Weights of a small mixture-of-experts language model, trained from scratch on English Wikipedia.
Size: 12 layers, width 192.
Training: a variant of SOAP for the experts, 528M tokens, 8050 steps.
Below are experts of layer 8 (counted from 0) of a mixture-of-experts language model. Rows are named router (the router's row for the expert), gate (a neuron's input weights, with its number), up (a neuron's input weights, with its number) and show model dimensions 0-191. Each number is 128 + 32 x the weight over its row's rms, rounded and kept within 0 to 255. Numbers have three digits each.
After each expert's rows: a language model's description of what the expert responds to. This comes from a sample of Wikipedia text that the model never trained on.

# expert 32
router:164128185100140115186089146163118125145108109138154162105088087122102124084154159092135129149179071138123161147137126128110048103091145165163132091140124134130151134120108129124116185124233148168117106133137152106140145137090102146112122078125149110146127101112081159151108101164098114162119177175122135129152145199136118143114135111127143172079095081112096086176124098135148179125170178181131176130118199125081203103157152113119151166154108179130153053124123119154149044137093147177088190107085178062159161186133113129119115119098109149125157156170110061126143115126133050100
gate0:149131130085163208168148127088077179111125169178120133118131126129156131119103140136162102127092128107107163134112105163104069105072135149169103139115095107101156112101115182089112161163129143134110108124096128182118142134056107142146104172101094105167165220166080146185145108106108123135134149114104057074147070134080021131120131088124163115151123110118096170053152156140103129143171184144114137134129100095155128168102096082100120145150067153108122168149131089135092063162104120147137117152168119135155094141157120181131182102100121074132130216139156119173122149162147082175
up0:111104164130153093104130074124118123115115118114114074117150094117099120149145140098099161131189111120107188145178097132137165177140132038072141144115116128132041117142200125149166104098148117187079107175146124078061090109130171099133152088125136095151102066115202153132130111124134093135149105125113123198142150148135227112076154105173115224106123147125088105117101142161114125149142134145178150136123143115109124161142167150114129158084121166137097085085094169081198152127068135102147177088141131120102155067133149089093090094168183148167171143137147134106117106114135104108
Directional place words. Compass and geographic modifiers that begin place or organization names, such as South, North, West End, New York, United States, Air.

# expert 33
router:095177144183180133170135132110061151146124101129138125103139186128116109180073123158103093114144148110137167149166111150144178088148175166150141070080114143075130128140086199156141122123131154130157088173146159127117178146070123173104105095144124107151142190125219141089157092089139173080172120175126095101092170169127148142105160143100068080139104111185192108126124108124103142171071180165092175157143164100135181100120144115088113180159118137123104082163171088131140108146124079153183152159045095149153087159126116165121104157145154166084119146117089154135131133111134133108
gate0:176136086100166111151107172171113129199136040176116142211115113125158144161143133121065146120198083185129162145099075142079104145140141094126128136074118143132115129119124155170150123088115102082050140180074146136128083119088105124162109148126146138158172126092108094136134162126088126124119091181111089177098151145077078126113142097153148116133121149131111130195116136132201104107165117152073118103137140130119166098127164098127110204100107147143115113112157142173200159130088058163117138174095177126189108131158128080059126113107099144099165094137186161142134126130098139168
up0:162074086136147148169139144105079125120173102117100138115114098102081096155151116130083114112127177183147146106173098142093140156143160143119100164112129159121107147137177146112144160136046197101096137093177135134131087126075088037168118098095102081137110076112183140150167129095154148121143129146155088131135175037095131101167084103129163107150174129115193077098111150098081184146105174133116117091109144108126158124116124082158113181151179144120151124133152166129125173161101141134109194091135179059155150134106071096133153100173133155195150107152161065118143082153091109115
Months and date phrases. Month names and timing words in dates, such as 3 August, In late January, early May, in 2019.

# expert 35
router:164140100127120046121122149133143101122131165125150113150095069116161119159112112099169079082077099094126140146124123179187104172146119135130166065102209162176124163153099165148173104184106126053181098136102140131122081120097090123160139077114104089146149112111139140083115103154101137102129092094166144165165121179083122093203076109139123113155147093112077138101115111121076139116115109100132120136066129117158144090134111096114132089133060099098086105146149105081118180124147062111146123101156101174080175178130192134120130091132149077157232097170144100126104156134148132104
gate0:143093116121110155163094149137109142131089171119113138070135093127160121112066154216104133150122142158114148076126120178084090161152153144150202138157152154151159082143150156161106068120167138112178116093218112152030185086123146138075183145129090113155150111135167157132190100162118115092159137157148068149141139142098133180146178126134124090132134134150143109103116131113116187126103128118124140133123163108153122108155111124152183073079172113121126091130153100135140147034094146137146173144154075118097159144099155162070146142159152094099150076154103078126080083079184171136
up0:157126080138082154089137090183148094094131178127106147039113101144130116125098182149101117141104120145128178197184121122173095149115155142136138082166096122104100114173132165151113095126101133160135151119168101182079100125108130158145166125123136110048129154068152140127103153099074161053116138147189073129111089098101102138194137162156146054171184075184140117091117164120114145105162084092094151138124120130175143183147107111148152130132141136075115137091151099106076110089127089111118191135117108117117116106134163181149073091151139107078136137199088109090118124104153196153
Verbs and participles. Main verbs and past participles after was, to, is or also, such as used, located, released, played, moved, alludes.

# expert 15
router:127166132147083161199088123116144128169145125100153132117142112158150133076081082093172153149126096111082117162107178128162152142098198109121137124141109121129091117138147115137188113104169209136093166122091059094124086210141120115098132059140082190152123148148127132154092117150165154176167096114158170083113110096207096199061155167126147183172078142159073139102153125123159097068146179165061129147140119151118107172110113101111131081132116102093124147149144166091144101155153098132102142069107110149162127123125093112117152159167117115114167137156153073138141123164103168188
gate0:185119084114146092098119150179111109105102080062125108115103202133125107107116132095115093127130122182132117164092124099158114122147129097174105087127186131163097110170119157159154084150114090094154126144139170170054147081196099160105128081129140173116135156146168146184123073111112159130170142099099133117116104068235171138112078130082110089154090188122134081092123078090152119156098175109171092178152168095123142150150168104151102124076147149111111153146127160138156096054132122091087176131109123134161121100075097113100144193135096093150132067142135106115140155139155074111
up0:149161138136147087050114120144146148210132164124086082128131150151107176095112132101161143116102114119112114120144200133109146131121096141132089124148163204179240126109133161080085127058129181126097181148181162151078131083138086076145125134115158115171120115131158108073077071158154142130119085100006133140150077134132153132122116175097098103138108147136145089118138140092155115119140160121050077182146132147145090119159125083106091106096125137067133129175108147131110125129192136153120114128130155161150158134158146129174114106124178075168123094187150143119148106138132131136
Mid-word English syllables. Middle syllables of English words and names after an initial capital or consonant, such as phe-as-ants, sh-rap-nel, N-augh-ty.

# expert 14
router:167135141091105153198123098119117143142116066127156096101118100136199123112162119144177184101187049155125099105129194099148113139206090135139141091102114130179135112072068070091152155140157135142141087102149113169162106103097110141124143130157118126108111108120124108148123112185111178166150118173139175126179158128079092159129106134151138144161090077182130123121073095131162131078160158168160173127051100153061093199092185162155131120138152135135081111128096104122118110160138095164107156137073104200173117107156137123133126093152100167133126170160107116142120114037147114144
gate0:138105137114149099128138131126126152122150058096099118137123128100132123118129148144200075140157121123052121198140098112207100158086143146172127088093186120171163100150130112087188076112145151113155087143146173103099127068115163153128171108137119104195115178123146140117115127167105115168112108126145083210109089113124049155115139099133101180092114160074114156080162105089150129116142115134079152132146189120115160127114072130162137133120154177095169116150110157082128106079156104144178133091144138097148153101168119158139076209119141097135172156124028127116157119201170131112
up0:120163126098104074129159102107117154124134096091104148146130145117115074101106122126130162137138132148135144186119157133185098150131144185144121149128170142122064227132141123133180139090099064162113066136125189094092117125178130138085132089141113090121127185094175122145062132149111132151092121108158118099137146162103141107117128125128095095153170185131161143120141097155122124133070146119164185117119098141125167166137130136072090093197112168139170110114173187148214063124118159130127138115051132085175164095168081060150111170097159160117102192129074106119107097191168092134
Institution name words. Capitalized head words of organization and unit names, such as Army, Air, Squadron, Battalion, School, University, Museum, and pieces of acronyms.

# expert 34
router:106076116144177114073125166119148085142156156099077084128129188112112190099076164126177137134123184141170163105133193163145175091072120175141154105100140135149112095131117099092130097101123090160122113149169133181077148085167108191133101136151131115103172152178174159160121144066150096160099156167085135142174128124102152168154157105170085113111085150139097126139124133125093133171169151119146152128188104173095128181177169165092167045137158150191151161095172117106147161119153156139087137145116133184098142119134113138075181161155064139120112159067172143150091135090107115126
gate0:138100121152143132134154136140144137114127183126047061161127126162091180138060121130144169111145126167133144136086106122109147124094129082114095099124147076133097107149099134111085047161132090176114112151104040160070104151083080168176150146192129110159120115139141144152155095151099199123097182159124174144113110090133124197041068102111122158080083098112128088088116142152143119168124128141131159123138162194138161141174113147118148107156105154157143127093080064107142182189145061115092158133131176145158165107104103096168139168104084121091136105145119176135113132111122073138
up0:148173102150123119155126123103097147087128114137090148132127109118208064111165109132160096102123113121177157136162176117091156145156139181147140124150100151081135129137128134115156162126184112128152092149116122155131126084085155108153172157101167150148119093119069196183137125076168169116136144163146132064095133192199083099144199138138152092181164162164107122106146093153152112122148035145108202123115171151123089171151047161189150110113109114099131135134156086110165149111108128079110138126095150134097145145117152118097115089163090149172162129042103128103177124121071055114
Election tables and pipes. Markdown table pipes and separator rows, and election vocabulary such as election, Republican, Senate, Party, Turnout, in election result tables.

# expert 21
router:136110131133110089084097124182058170152146082175066117108107175107125167102112147117131157115082181138139202101138161059108173154100095148127153084107170127140100130150156153095092143087070140133165084163155080084078097116128092115129100103131152142170124117062164114104104141153156076170145081093165114087199135158162095152101083132159125109105129118089152126139115127102127124105150131144083176086113107085111108089119152128109089127165108132118127180085132078170098186122108114133146097106173161083121107188116091116113105122065096110139234142125167138131091146056117076115
gate0:178173101074097112196173172120142087141202141131111164138136142146132167141090179106193084135183098165108114132151164082125163134095156138167161097095173115105100178105177141074161163144134116166130101136151175116104065102129084168163164074152133114131196122110152101140148090111109110134156173124118097194193136102151097146134125136158143089132122159068125164114187121108130176165054160097192079083168129122180121126093160073157092140095159099085120126152126140115107169145162146135097154107151172135157092131092100134113151145109132136159148176136104117196156156186146131133
up0:143135168127139162109092125132078158101116139194074129213079162127114172071119136112133119170094166161083153116176122069099149079118130143163065130120095128123120099167132076092132112114128123091123169115090130111133124133171183119071134135133121132144084119095105107091129137117111118108118129138132114198109081124087077121152142159122086184127091147141119111146159135138113101114143094095110121124176093151012160121131117158101174123154153115069098161085136097127200148151151168125143106066156044150163148142184086122154144123135109112099206169105122160200061082137127113095
Sports career verbs. Past-tense action verbs after he or was in sports biographies, such as won, scored, came on, returned, moved.

# expert 11
router:092152116139121136112117128077150143134124126065153082101094130128171109097105137158119148146120236097152103189103071068108207065139159080162117100142099106126170158143083109149086092122136130097162151150182089153126125069075143123094089141095099122079100137147126094126070143101098089148104137129159153177173113131102136075191156128122121080036069073135132145119129140113115116101089140148118141146065162109145087099145097109141050118117157159134140140147141109124098130125109151137145097143047153100120127117089125091123060107129135162162106176148150184116106077124118139059
gate0:214175145094180122145105113103116131087123158148216140185140066140134111160145076126144102110129098074134145164112117161188160148159151147109162110150146157144127071101135180100154144148101145082137154124142167085149121145127145186146117113070137163180101157107123194090127120136137138206143063124159151165114080080117158087127139127129166147145101135112168090135121160132132154154066159117123142100124155132130144148097145122188181128047134073146128097138117201130080145202106162148139149151151160144121117159155123091073045118134123117174174088103142138172127148175143168091
up0:104057100117147129146150147150085121160087155141098087111128159096135150108094108121124115157131115166109073074107088058163099142147116081166177082149087107100152165146109099130069157132062189111103128118174103159102093156118161185135162180158136120109134161139204100177103114146119088174137118113112159108087172084156127126094146143058129093131133118143065189085132126117153145168181102157179061120149108154108139163147139124136117115173160123137151134125112141135110110148056138139082153143158102139154124110123058115147120078074147130156044201132054138126139125093193124143
Digits and taxonomic names. Digits in years and numbers, single capital letters, and word pieces of Latin species names and personal names in species lists and tables.

# expert 30
router:117155121090100071135113145108135127053130137123128144214148191140091138078165127146071167103064130149152103104089113062126150105086180074131123115096099124100177141101103106081137191141161106124104147111147163115116151109150200122154099135080128184113111124155123116168096173149160127111084141112085135118122160153107068105164109151096073118098073146089145114097098193113152143157158116129113086142151148151102145192147106191188133144158155154120180144140166109157098083118116133085173080150153206096181087103148136148120173138132177187160138109154120053163113104119109139117
gate1:137063106090091106130100125170144061137136100122156148128113170105100131157123125094135093131108149183142087052141176147151190094085119149131080110117132096080186110150205089114206091175090118080131147131122096110179139141126118124058129125175107114096134181148185068144148193110120138105091138086096111109133197134128113199141127141114066116165162099110145103115121124065185164108080140116130122110111097089174102133124144098146120143133122195123108119109118188161141069097103133111124076141135109073163139130173082143152121139104139159091191137117085108140145147059096106112
up1:187131138099120144098107118124177098098136122113150143065122065109139101146082161063174125123091114125152012092114154092117176176139093152110159171119207131116136125113123188119146087179109113125104153158133106107109131123122108144144163081207109180155103174175148084138120076117207120126110145111152191108156173106144151163102136085170185161082130136115139116093122077087107127119119100118133131119203169142162148126127085122079161187169108192129093198123133127083097171118156110134105098122132175111135173120174078160140109137084147125125127107110163101118107134089102118102
First digit of numbers. The first digit of a multi-digit number, mostly 1 or 2, in years, dates, times and table figures, such as 1985, 2026, 12:00.

# expert 25
router:077108106146166119101130117102106124090101127117075076083166161112091077193137112098120110167152093103134186108145153174128057129168115145144108144174117150150134122094139131109149164123141111144099155087100156165131145139186141131149119137119101056117187152129113115163103194117169129098159121137082152145152127098138148117158142115195083144152159145092170114121144107168149148155077088167180033146156142087143090171146138189165137103103153156190125096111101190151172162114107126114144192134192109172135172075113077139134147107184127199090109165096141154195106142122161141175
gate0:147134188134137125178099123096157101120111154132132186129197137147106125108114156154098160172091072114118102114120137165163158114110133096055157101169120141105197134152106150094151110160139118111167136116086141140080126075096215067097164076150147121152183124087141168171147114150186157125134203148176084158128117161096157114115166150142120108121142145087068154104077139133147139111081053121160113088140168188129087129104149107164162159169153138150198098169116062145120184148090143168135134136164140160136101149132138165053096113152080120131168103089141142109074128119145100180
up0:109149077099169129165125138145095167160081110148141075083083120148205096122153067134109174091148164150124156122158122148115143186100112131172107155160066083059140154097123166157131139128169166177109111140129083102117147147179087140151104081130067087132060099099142145112097092129183150087137098097181185135200150099142140111140134134147172200167098136166131174109145095140121120182203144151128140145161137119135148148193044143115091129130161148084119123121092147142147118165183123083111102155126181073138176101100133152113114145132099101131160135144086143097157085151176106161
Infobox field labels. Field names and list dashes or colons in infobox-style key: value lines, such as Born, Coordinates, Preceded by, Genus, Website.

# expert 1
router:102146123140129143123130135089162133114120127061156085106112121139162104096119148147106116143114242114157105171100065061119205058145149075160102114149101097121177151132078109164087077142110108111169153162181092166119116095079151135084089133091100111088097140148142102144079121103084099163097155150155147165156106139091139084187162131105125090057066080137127142143141138091116124111089145155123149140076170124142077093157089137130057118124179165129129132145130119125093128121120149132132116126057171099130117105082131092117077095121138151160099179156148176110104058113112144053
gate0:197096092112089125128106154107045103109135109108117161102163094114110114122052101139118205133090114122093099095170078070136140150169171107088155110171161077093149155098094125142161119128118120085166089133114117163114148128102189141101161135105119156151119117098099122116154142156102149156170172152042083158121091116164132145132148087200198193129191139071129166157120112132165107188092169151108107105146153112091126184128112117112147142070120113078129146128161115135129095136176101112123172161157125165180122105183139179185129099065135158100135080122073114123176139119125168139
up0:078106099109140075133146175165165120103161112195172078114130099108162044103066125119132077170078168099109117124173136042139118137116109103180135151164090167106165122112122141153159172150158155101167118152112118193091078095151120155111126118143161107120075125103170059097082110108112108180140096163113170107113120049083137122148165124135158121101037150100173132163112122116136143164164099139184104146093101143149093151133049140117172148106107127127091152106144083146126137097093119151148141109128139084146094064165118126101079083114080197102107117174092124147128152120122148099
Names and mixed leftovers. Articles and pronouns like the, this, its, she, plus first-name and surname pieces such as Larry, Gregory, Anat(oly), Spin(elli).

# expert 18
router:098211133143127153146121143083164142101086175114131119101094102149149132140129120118104102156141220092163092116137079061171218092092133126168079114188061152094146152162085087105054067136126110138128132123168062182132115116071121133096092123087132118081152151124140126133084138108063106119120136150159156138128102113169088078162132132135133057062076076093119113136169158118079173140097153147115126192065142122161102106136111144089096111132160145127151137151138116085062135110166141122113092110105170093128062138085118147118089105165132117103123148164146135126118096136143152081
gate0:155120114115114110177097104142079145129158155153119100082162103154139101138122120122108090066126163193146151134144139174151112133125092177111108094156113182108114130141110172085134136133109128155082120134167129146123101110124171093107163091133092180121132145160130149111121065123071145186128121123146079130131129165112107083111113138169160111121110103208167106143149147125155088152087065139155150087172101195119152210154134193138135065110168123138109116103143096050160147131082095100151102060044172136127117107202144180132101104177120156076130142184197106154110099178143117064
up0:186084212137130101111097126130149128128119092104156187123144156119101165139171106118146100153092138055112097119147167136193189157109147077177158136127166061143135145144166092135144046129124113107141080067144098117119112087122070182140147152145140137161130148069148064145124118167156118054122158106127187153120127115125149142104134102120109172147110083096130075117112110092137124105151175120134090136104156145163078082113138057164105143154095078090171088085130120136169125169135117142075126169191108165121105097115097110122152100133144057148127174061086117150101141115078160182
Function words in prose. Function words and adverbs in argumentative or narrative prose after commas or "that", such as so, if, very, never, the, which, not.

# expert 29
router:115132106123106123160111107116168144140093102084117048160088093149133112137135102172172107074118123090167142141123116125151150131105098107164175101128069144134112200095104107097141135089185123143107113095135149093142097114052131153107176197093120101079161119140084143169079161130054177175100148116124121083171120157108183059134147129083089139067106156131093042090143103134142130146146132101171151116071149164135162111137092165168106166063126105117101159092168132088077077121173138160158124125070088087175150137113174145180104128127101184177104118125119140106145145123072144127
gate0:128123088133127133158190129136168121130128116089171102118124102135150092181144151250155134119105172123091136106134166163191139139115125169167079098145152139109165101133121208110211150156125133130159152122131124215158053138117097090133143099117132141114162160171157207110130144120162147082120120110111075142135124077116158135131079115096090093109129122131106153171079099176098129135142091171141096118092146157083170137103159123113133107172141135157165162155125125060101135120136096139132145042094116062154100098144123163202138131106111094154130099171078101095129215113144136115
up0:147133100118092099108087101131179148100127172140142148109107121175042100115155141143091168153052084157167165112136126071139158109094083089106115140142168078103093148140164112104112160092123135117073120091089190115121133086093062104086136110139148144122052060133092122162086102144170110099129076143120123107138135170128111141098164108171121102107140172119079135119127189089061111190125118075161089124147130161129127114104081091200161142149106072108121141155163122117133082147115144194173100082147061120149119163086104118109157167101201151122119132090142196112131129098178122127
Place name endings. Country, state and city names or their final pieces after a comma or New, such as York, California, Uttar Pradesh, Kong.

# expert 24
router:126135123167087137170120160091121122064135129086124177130149054150192088049164091117072131116058153143153101164149075051145117164170112129127105131173115082113164120065115133136148139194133085166168125140132137148113102105175145096128110119104130190099115089150082164141103111162133107148065086084115130145188152130118138146081126116089111094117175082141115127124114159132161141135142172111146117139193113098095145159114108144162094148083188197090174137122140142174117097115186125093150047121119136113211088110128120099138169059082174137122147132144116155102104129126104106104
gate0:121158099112134123079086107118074110140155050093123133070114094124141160127120131118163160105149178126113110076090154100092119119129143159128121122111102154144230151087136112150152160113119116157180137141137151125144114120133134218112146112101187161074172094118142106135142190112124190114076142126140111073156062145054091195129090140095142085100149166128086135125113072075110143092111156137151099154090116150082171171094222105105102109149163134060178172106114077113179088117127149115137094136126151109146112121143164120088103091163117067080124104100092105150090123113105110153
up0:072117127079138095133162174115099155074157070115113129146094126196153180149167110141120152160169180122092181080105152164138156153080132166104176118117126179085132145093157089079137118205068156128097119093107124132179096080160109112156131030165128150146091126168152095095149139142130156076131138096121120138085114097123117139107058072104160071139105190100102113142139127073195093125123179138116138108109090135120147122117180093130140137144126164113148136131136105120194165078136116113138101125107101150181107065169139062160123099137162115115188112134142114119112154085048122118
Leading digits and symbols. First digits of numbers and years, spaces before numbers, currency signs $ £ €, and compound hyphens such as all-alloy or state-administered.

# expert 19
router:111124062147117159128102117163176100135103134071139079099103057171088120163058122177067164116169176137157123123143151067146167100157128114094105097136129140189134158193118164124106074175139119098152108109169150140097153091081124115123133152081103109079068138138164141151098156111102081117077151117133092171146129119116141104193097130082111089069141132197147131145168190169130107075084128154107152122120177164169097118138153159112091113200142147150152094162105158150122125120081130095126074111064140182126122098120141118164164155101184074144108133137087147127111114091104178079
gate1:119124129099118137146158144134141127060100107127089160139161106097136142118125130133168162140086135136196067106135136168137144149205158128088202153104121167161080164162116184104122172151135179151151133156172156098095114092099082187126153155141149139111091101152107144132138100103126078142118124128133151109098137113151101176128101120077115163083174091148089114123167185146188144128104091161110172105142131089191096164158130159167087091201079123109175160199098125117118123138161090088164146075203180152176076087157098122134194136083147103131107195115077155120109165146161125124
up1:138186104082124134179123112111170131124077137099103122156202201061145128122176088112140114124135108133192089180077112177201171099094149159168108103089121119164068150116095124203115142106107096178075090101134142172117078186141186145183116105147084177110184156124108158117173133181106109104156151171143135128144168141099115119126151136112105127132113144190149126176153070082123186103137154124134130137122135153122131141103095099109164159131127065185095140100114087216166126133133128141095114161140120091117078152151144099146126157143178163160140159049128151142134141153108116130
Digits inside years. Middle and final digits of four-digit years in dates and tables, like 20-0-4, 19-7-4, 1-8-99.

# expert 12
router:130114124106157100114166134119139134097145149159129140102135107121119096134133139132143126130136165183103082182094166063154121110115085124135118110082134083125122126074151103129063098100112096160109125115171147107109075065127124082099087146170097118154117102162112201088137109108154119159052143149090122155101174060125141152106141187149124187167156171158151079161097109063165157156164119042086127109186096166150149132120088171075143109126110104149058063134152153141072141128132145109072143149078181088092115079121173164176098113098092142074120116122145122136201162162119159145
gate0:164050094069095113194140171116123104128091172134134191113158151167099176148097127120080158194156097159154107123097139154130098142100096116166087112124153141145127158093180110120116161162104112107167152167129123075124099128160168079164130068169089096109073144152159152172132156113127083135090131144136094147099102137155047180146096177107155163147116101080131130178147126115088065182146103043142124125097096128132177098125142133140159114086111097111119068189182123079147134168173107083178134114129162137104142163074156149108127108126166118178124083160131120079134105153111172087
up0:075130143195076098080098103081134134036156102126142154086101134145180101095120117104158118123070096087135165188141123142163086131160151123146097113156146145112141111128071150135174185108218104101088121100133144098123095134100084111163100156141107087138121107139155140118101136171187173077128121109110117158123140123150140052132117154125103147063142095123094145116147056180195151119168119099172114160133097136131114130125127139085116095094160139161200102091117117128063079137095132204087083171162078108105100125156100116130157157141079162115180116088121116162083102094120182126
Section and paragraph breaks. Paragraph-ending periods with blank lines, wiki heading markers like == and ===, table row ends, and opening quotes or brackets.

# expert 2
router:108139123132138088095141117097102088103096097095150078104163161131094062142097087131098072135118104124097131099160105146075112136156128117146097119189086157115132109121138163113098124133161089131111146083126129123107175121162142144132118151131087078134157100173076169168064162111164100133172146175098115143141155078123154111121104128174117101156169141066174072125091088106191147155112076119179066166154157074144055183151181127130120080075133092162169091121115167141133179148059136098081179136078173127155175079100099175128133073187103154098139155126127139163087115160106116156
gate0:187145187124116052153209122115146090136120129124168132124166080143083147144231150142095107104103135103100127087135128153106131160189117092111108120048142164153182148164127126109094108112164135083155089111097135136160122127102132139166165133169186105127159082127131082150130146153143104130140082102163123164128150110148149177073159168201098142147131160099155044100102154170141183123115163094134108090128135118122086139143144092166178064151104093126172101113134167094096149136115089116134104123159102113151138170087159122112159216164143157121107142054079094132110095134171171108
up0:127137138102155085129105171179112140173146179152154121129191153160124111167119138197145098102124123134109120080088117085168198139159078135151184119107145089134143207110112101098143216150138110130102121111131122149089100143179133168124127173146136111075145128160156095135119080138078094139110095170123099174138140089142105193091146102083130106157173116103170234112151172148170120130142121147108104116118134116113137122125111118156070161087142187153111160094138088140181117133110199159121086186100187114134162136056144145115158110110142063112085129126165172120127086113191179121
Infobox list-item starts. Line breaks and leading hyphens that open infobox or list lines, plus field labels after them, such as Born, Genres, Coordinates, Website.

# expert 27
router:160077182117083172152124135161133155145135134098137141119117114135086141167120115111130173146169099148090110124072151150096161086154121115057159093139092122128099176105181109105175119140070125146077137138084061126132121146155170147096145085137139163132161119123106178112164108127139140118142123115086127100146150078191140132077135150168184148102160088139094161059102095204094086185154092136085170149104101140114111088135115078140164159123160154092131151080083084058163101151094127107130122114140068168158067178129129155132133156082148105170157095076126036106195152124100148154
gate0:166147158082116088130112083101154137185122115136106071106146123148174124146092143129109119088147128140075127102095088121124107057185143181048129185157157137144131074105127139126094097141078116100146095106116102141130093077101144173128182103136148227143138134139169142173102080214128116152141103164116154193118175150175175063121161142190167157104164102143166117113121133066179098120152086167101141137109112142063167119145077102111085146133088096137088105104128077126125105157137088162121136159160152147147095126133128170085154121126130078153086076132146087125100112150071175126
up0:132120094164145177159119162148091150087136158127093188107125121125111134078134106138118152115131146140151167122186126121113127119084112073155141104109112120125118108119132118158119166068096063213121110135106145155104158121145154130171051129155145019141174147096116148066157142089143128087128197132189096031110138146091135152166094146077147133117101188113156165152126137184061157198128122106162114108133074130119092143131171126132124127211169105132103167089094156113086164103091148118144147130125099095118170058140148124113073118151136154143181179123112083158120128145144086108
Foreign name syllables. Inner syllables and accented letters of European surnames and names, such as Gros-je-an, Lem-ie-ux, M-å-ns, ova, š, ž.

# expert 31
router:185137118129102162121145115115177166115135220120129100079158125152139073184125137143036143154126144078139111175098063156099142099116087112127185189110120142092147073118112069075106114124111141165087149094130108099151089127101150139179139148160107157167119131110079133143148158062137098155196132129185169164071134125109159099132121079132160159124148127133095076100149138127108111117074114131115158135077136124140172124112148158165058158088131143153061101154140075165131163088150140093103152175068124173135123118115173075139122073167090145128124069087092105150132069112103157115
gate0:114104103111073148097162169141189143110118127104143097125108070114139118104148084172108037092124112139113115130125176103086130086098089139125114098100122116108079137163086157136122128125092182060123125136119135071125115096144170179146129165117142098153171100122144147132191218167123103124156069088229123121166124144127131073103105161115163147168168111116099108121121115066101100133145084129081162175201133139112118080101095186120068133145110096092089089156140135134134100144090103095154130128181174176128097206130163096093191137122116133112107082088104152130125118103173150171
up0:126095115180087164118148154179152129101117133100102098139159077104198150122107110197176084107092099153154152137139133126113147065111135116085115084111137137137098116170101160098097137111157123135111089139076111078040137094064110102158106103070090122137151132116112128102153151186153108121125115079194143107198120084100134124111171116161142169152139092089106118153138074049134170154144065168070116156194098133132122072065116103153100139148141091139092104165106110122118098154150163103174167119153116180093093200152162121140144137107113103119112113093111186139109081130167188086
Name endings, pronunciations. Ends of foreign names before a bracket or is, IPA symbols, and Cyrillic, Greek or Hebrew letters in article-opening lines, like Hacıbəy-ov.

# expert 10
router:098078125067119135126238132115174148133155211152141155120163106175172140088137075086149087149055108112143109142158075094189113119149136138104135131151147162155156174151121088129164135132097184147137154096131158071118098141173085162165143100099131132134127164130124110083142139143075140135104106171180100148068121137094157161157143084122151128181171119095150114117101118115122130100139143092133138109122098150143144111109103109155138100094068122200084184121111150097141181085179117132098124141154177127085148173141185138085107112128128094189176070199076127130121165133202138114
gate0:130078180125150159152210134105163149139154075123142177135159139137173079112167075072053119147080145103115153123159099033102101068152042141071178146098155073187118095140091042112123092168149073094102180146111129113173129144101129117089180114122171174110119159126202165148078168130092180133108132122134088166121096081161154112120139123152119118129112127150133095170134141143063145120158083161101131124167141149086111152146084112104120118138123112159121088160122127126126124116140134174127131080136147119177135119092170137158136098094188101163158125170146127104110104142119165158
up0:101117175114083086161192167157149125121131091126107184095142070091142118143139091137102164103096146123163147082147151135111135063143090090106159143113174134123095059139098099110130077169117113093134153150082171160140180126078150124090145104183120156104092137105167211119129136165075169109110119119117114083153134124160100116159103082152094105157089144095105114195114136144165122084192131129044193121101087085127114131139124100145163086137125151157205079167105158139192136134111139191173113135179149134113113158124181107135143097133147130159157140125187138097053152183168137123
Clause-linking commas, copulas. Commas ending clauses and linking verbs or list openers in running prose, such as is, was, are, including, contains, often after "a feature of".

# expert 28
router:147155171161128097096097120185138044129121174105176142180076096118101090087117151158170154137142149117081136137154115105110131180104133140153120139205123139092113142129120195171107162171127130117127107153096125099157149135138200114148175102112128195127147113111133129125135080101162126064176143078119073130071130165149122151051122156152187120112160182123160141136069128175163133143137126159049042125108115094144161192096148083160188125160151120074193141141115129094158081127094140122114113162156126106128106100158118101130131162154149069105109145190095085146172115125160154133
gate0:144112134152155132136171179108149081046147161160219094142135146081086141114055148147166162145097141152109155148085098180142120151076146109116078112132107129145166151168161148158131125195134135127197186130151151102095145109152103111117131142140154153101165154168113160163202146075104215142168142161124112143132131123069118131128128115172153132129108145061145150103065107118098156063106140150159138131125075179141068132131187127129139109125131112133166099066114136055187140086128147105103069155122134079104136217160095110111121121108109114117140119098100138141107128165097171084
up0:140121115116071147132151108137078189174110054099077157094122103173119105138159102157150129149154091078183082113085117158095088134203098114122176153087164121174117124131089177144143126158069124095098111145107117153168176145176109163105165114076060078109054108105110171121077109143136144129065132058115162125085114149139111097095144116103104115088097105121121143156152184140125135218127094117073146161121143100109116136114068123117150122191119131133062156145151137172069090099154188114117163095145117128113113087098112126137121124150144138095124159107141132113098108122216128186
Mid-word fragments. Word-internal pieces and short prefixes like re, int, self, co within longer words, as in obelisk, misinformation, self-fulfilling, hemisphere.

# expert 17
router:151144137147090145091135126123123096076124093114170149076114079147156119081161116150121138152185132089167132089154128171125094139128104129158164097084161199116150091123089193155181104159209122092151148181097110143136134129103115132108118114156100095082144149105139097133137122144127163123141092151160118170173109127114077159151126145183147114109111080130101112161133105164057092099073101121088137185092162075074146162193095105141087137220122118128180061102102059171100151106119128165088070140128105191137141144082117086155130081089165135151175098123135079118083125131127108076
gate0:108160154106088153137138108111090123091128170107064060122120098135152120171169136120072134093167106076072179108113162198119200122165093129199156135089133098070095189130139167098084088128156161087061198077085144128170148155148070099121169102113165090137100140096119113131131118173092132140143099117130095152153128176129133096120137081115159123103102122078114130159163140086150165077134123133096109146141121123141209132138178145155135133166079158103136122081121124151096126104147125146122138058150115064131133052130151121145120174065073108137140064124100093187152105119130113112
up0:138117164159133132170104130155112107137120092061137130140128135128089125141100123169172110133077145095156048104120142137106106120147112111165118088190083123143123106178099109171146135116193141201138103164164183144100108104160125107143112141209149112088068086139131164118136110080121126091137166179126073094132120093141147124134115095098129137170135115172109103147107067171142109159090076121135193158104160146161168117055083168097092169071128144186103153145132136103094150114086106117088111148114112105141113192143131149179146228127148082126166133122185082096161104105101214143
Adjectives and quantifiers. Adjectives and quantity words before nouns, including their suffix pieces, such as new, several, various, large, conven-ient, rob-ust.